From a checkpoint of a small mixture-of-experts model trained on Wikipedia.
Experts: 384 SwiGLU neurons an expert, 1 pick a token.
Below are experts of layer 4 (counted from 0) of a mixture-of-experts language model. Rows are named router (the router's row for the expert) and show model dimensions 160-239. Each number is 128 + 24 x the weight over its row's rms, rounded and kept within 0 to 255.
Before each expert's rows: a language model's description of what the expert responds to; "mostly gets" lists some tokens that are sent to it at least half of the time. This comes from a sample of Wikipedia text that the model never trained on.

# expert 2
Description: Word-final suffixes. Final pieces completing words, such as -ed, -ate, -ative, -ers, -able, e.g. decor-ative, fortun-ate, outdo-ors, often before commas or of.
mostly gets: "standing", "ators", "atives", " able", "ative", " critics"
router [110 114 164  99 120 135 134 203 129 151 137 133 136 144 104 109 106 129 143 145 119 149 112 122 160 132 142 163 146 109 102 156 114 136 117 148 135  74  93 156 108 146 142 108 150 110 147  92  79 121 111 120 132 143 150 114 119 124 142 127 108 125  82 112 143 137 130 106 121 131 130 128 155 118 134 123 116  91 117 125]

# expert 15
Description: Prepositions after verbs. Prepositions and linking words following verbs or nouns in prose, such as of, to, in, with, from, for.
mostly gets: " with", " for", " after", " from", " into", " including"
router [120 121 143 102  68 112 126 161 145 142  57 164 150 134 160  99 148 136 141 155 143 152 121 136 132 154 160 115 137 137 131 154 107 106 129 155 102 103  76 116 114 117 138 100 123 115 116 108 102 130 124  99 115 154 121 154 163 120 152 128 111 147 138 120 153 163 151 129  99 136 141 107 140 140 132 114 141  87  74 127]

# expert 13
Description: Digits in numbers. Single digits inside years, dates, scores and table figures, such as the final digit of 1973, 2016 and 1870.
mostly gets: "9", "8", "0", "7", "6", "5"
router [112 139 141 119 132 146 170 165 134 161 120 147 147 122 132 114 127 133 120 141 169 147 123 127 142 129 168 102 156 116 139 137 120 137 128 151 122 107 130 169 101 144 170 122 130 101  96 111 145 123 114 116 149 158 112 114 146  90 151 117 130 124 119 102 120 163 179  95 127 137 142 106 141 148 158 122 141 109 127  77]

# expert 5
Description: Mid-word name fragments. Word pieces inside personal names and rare words, often after a capitalized first piece, like Don-agh-y, Ham-mond, je-op-ardy.
mostly gets: "omon", "mond", "adel", " Jane", " Jeff", "mad"
router [ 72 174  98 117 122 143 172 188  87 148 141 170 153  82 134 116 115 133 122 148 112 169 116 128 124 117 170 147 144 129  96 129 124 113 126 110 120 129 126 124 102 163 130 157 145 122 110 135 144 128 135 131 152 164 119 115 136 118 146 111 138 106 111 118 165 118 173 143 142  99 161 153 116 131 141 191 110  99 112 126]

# expert 14
Description: Word-initial fragments. First pieces of multi-piece words after a space, often prefixes or stems like un, re, dis, pred, imp, comp, expl.
mostly gets: " un", " re", " comp", " expl", " int", " att"
router [125  94 142 121 114 162 132 164 151 138 101 142 176 114 161 117 148 106 105 129 120 142  52 143 178 141 141 111 145  89  89  95  98 141 119 156 130  89 126 174 102 157 119 147 134 103 152 112 131 149  89 148 124  80 131 110 144  92 102 126 103 158 103  99 134 107 203 103  77 129 143 159 133 107 132 129  89 130  90 128]

# expert 7
Description: Word pieces after capitals. Second pieces of proper names and place names following a capital-letter piece, such as Par-n-ell, War-ner, C-ock-erell, T-ion-esta.
mostly gets: "lad", "VD", "urn", "'m", "inem", "EX"
router [116 124 159 119 131 146 108 152 150 117  99 101 131  95 158 119 165 190 100 170 167 148 106 140 155 103 121  81 174 132 129 144 150 130 144 148 134  92 124 168 125 145 121 144 143 118 129 138 111 168 133 145 139 145 116 158 142 131 147  87 128 147 151 118  99 114 154 109 146 119 165 129 117 120 155 142 159 110 123  59]

# expert 12
Description: Table cell separators. Pipe separators between table cells, mostly election, sports and career tables, plus semicolons, colons, slashes and hyphens as separators.
mostly gets: " |", " —;", ";", " ", " females", " \\"
router [143 102 110 141  93 159 140 142 122 159 117 132 164 123 136 111 128 126 101 143 104 160 100 157 152 148 143 130 135 127 127 123 116 114 172 124 126 133 131 125 109 161 123 120 104 105 133 126 114 115 156  84 101 126  89 141 184 106 144  99 127 135  89 129 135 162 132 131 120 130 167 136 118 116 135 168 140 137 119 145]

# expert 3
Description: Infobox field labels. Field names and key words in list-style infoboxes and tables, such as Country, Population, Coordinates, Website, and °W after coordinates.
mostly gets: " MPC", "°W", " JPL", "″W", " Candidate", " Coordinates"
router [112 120 116 142  94 137 173 142 109 123 120 186 148 101 123 109 160 141  80 105 115 185 108 104 139 160 132 123 163 125 134  89 161 157 152 134 133 109 111 162 132 130 114  87 153  89 103  90 123 123 138 136 114  97  88 138 116  95 111 156  87 138 120 134 127 111 129 122  82 112 163 133 119 100 130  94 113 129 136 119]

# expert 4
Description: Determiners and articles. Articles, possessives and quantifiers opening a noun phrase, such as the, a, its, her, many, one, often after of or with.
mostly gets: " its", " her", " most", " this", " one", " many"
router [130  80 138 142 128 158 179 172 123 177 119 137 145 126 150 120 127 117  67 142 112 177  93 141 147 168 122 130 116 104 136  76 115 121 162 168 116  91 105 121  99 118 132 121 133  90  84 136 132 136  78 121 144 113 151 139 178  95 127 164 124 119 158 126 118 109 153 144 103 118 151 102 106 129 126 170 130 150  88  81]

# expert 8
Description: Name-initial capitals. Single capital letters beginning proper names, mostly athlete names in sports result tables beside country codes, e.g. H-erta, S-inner, W-lodarcz.
mostly gets: " H", " G", " Y", " K", " T", " J"
router [139 160  81  97 102 184 165 158 113 141 129 161 149 142 159 151 107 135 140 158 166 131 153 110 162 162 116 106 166 155 102 150 121 116 139 129 107 120  74 128  82 133 145  99 111  97 105  76 127 159 156 119 143 120 149 131 156 106 126 124 123 156  99 122 150 135 152 126 123  61 121 117 115 118 148 177 143 122 123  87]

# expert 11
Description: Institution and place nouns. Capitalized head nouns of institutions, places and armed forces after the or a possessive, like Royal Air Force, University, Army, government.
mostly gets: " government", " University", " Army", " world", " north", " Church"
router [112 111 143 169  89 109 117 144 117 111 156 161 134 104 143  97 129 173 108 157  98 123  78 109 164 131 157 113 125 107 140  87 131 142 136 115  69 100  68 152 116 152 152 120 118 105 171 144 110 157  93 158 155 139 116 102 156  96 138 144 122 166 114  81 131 131 136 120  87  87 160 124 131 143 122 110  93 140 120 143]

# expert 1
Description: Commas and conjunctions. Clause-joining punctuation and conjunctions in running prose, mostly commas, plus and, but, semicolons, parentheses, dashes and closing quotes.
mostly gets: "),", "\",", " but", ",", "\"", "—"
router [ 96 118 135 157  67 152  97 166 132 148 142 144 157 169 132 137 109 151  85 137 144 176  96 142 148 156 153 133  96 124 129 179 122 118 173 137  79 127  90 140 112 110 151 130 148 109 132 103  92 124 125 138 127  92 120 136 208 102 152 143 127 126 116 139  95  93 168 124 121 131 168 107 129 156 134 122 119  89 106 104]

# expert 10
Description: Football club vocabulary. Words and pieces in football and basketball articles and statistics tables, such as club, FC, League, Cup, goals, contract, Hapo-el.
mostly gets: " FC", " MF", " DF", " Goals", " club", " goals"
router [137 130  87 201 118 187 126 135 194 136 129 143 139 137 114 105 104 135 126 139  89 126 130  91 135 150 132 125 174 119 109 131  95  92 123 131 164  89 125 155 142 119 101 149 158 127 113 100 160 135 127 119 139 111 143 122 149  85 127 126 112 166 127  82 123 118 123 140 114  87 118  89 155 153 154 113 120 135  91 132]

# expert 9
Description: Vowel word pieces. Short vowel or vowel-led pieces inside words, often right after an initial consonant cluster, like st-e-el, blaxpl-o-itation, st-al-ks.
mostly gets: "he", "ra", "e", "u", "o", "о"
router [113  79 115 120 113  91 168 171 165 150 132 143 148 137 138 125 139 134 159 140 126 129 118 145 150 125 158 141 127 102 118 100 137 143 134 138  96  89 118 153 116 153 192 162 180 127 121 119 152 134  99  99  89 167 134 147 175 127 130 163 159 164 129  87 111 152 159 147 103 122 126 107 119 131 132 171  92 169 105 109]

# expert 6
Description: Noun endings and digits. Noun-forming endings like -ion, -ation, -ment (concuss-ion, cess-ation), digits inside numbers in tables, and words like died, death, were.
mostly gets: " died", " death", " issues", " ±", "ication", "ection"
router [114 122  83 124 104 137 142 149 142 150 151 119 120 106 141 125 102 156 127 138 123 150 149 108 128 146 136 104 161 131 148 122  95 112 163 140 111 108 110 166 124 146 153 156 108 123 141 124  97 122 117 139  85  92 104 130 166 111 168 119 100 128 114 130  84 140 134 138 133 132 114 155 153 155 105 102 148 157 116 121]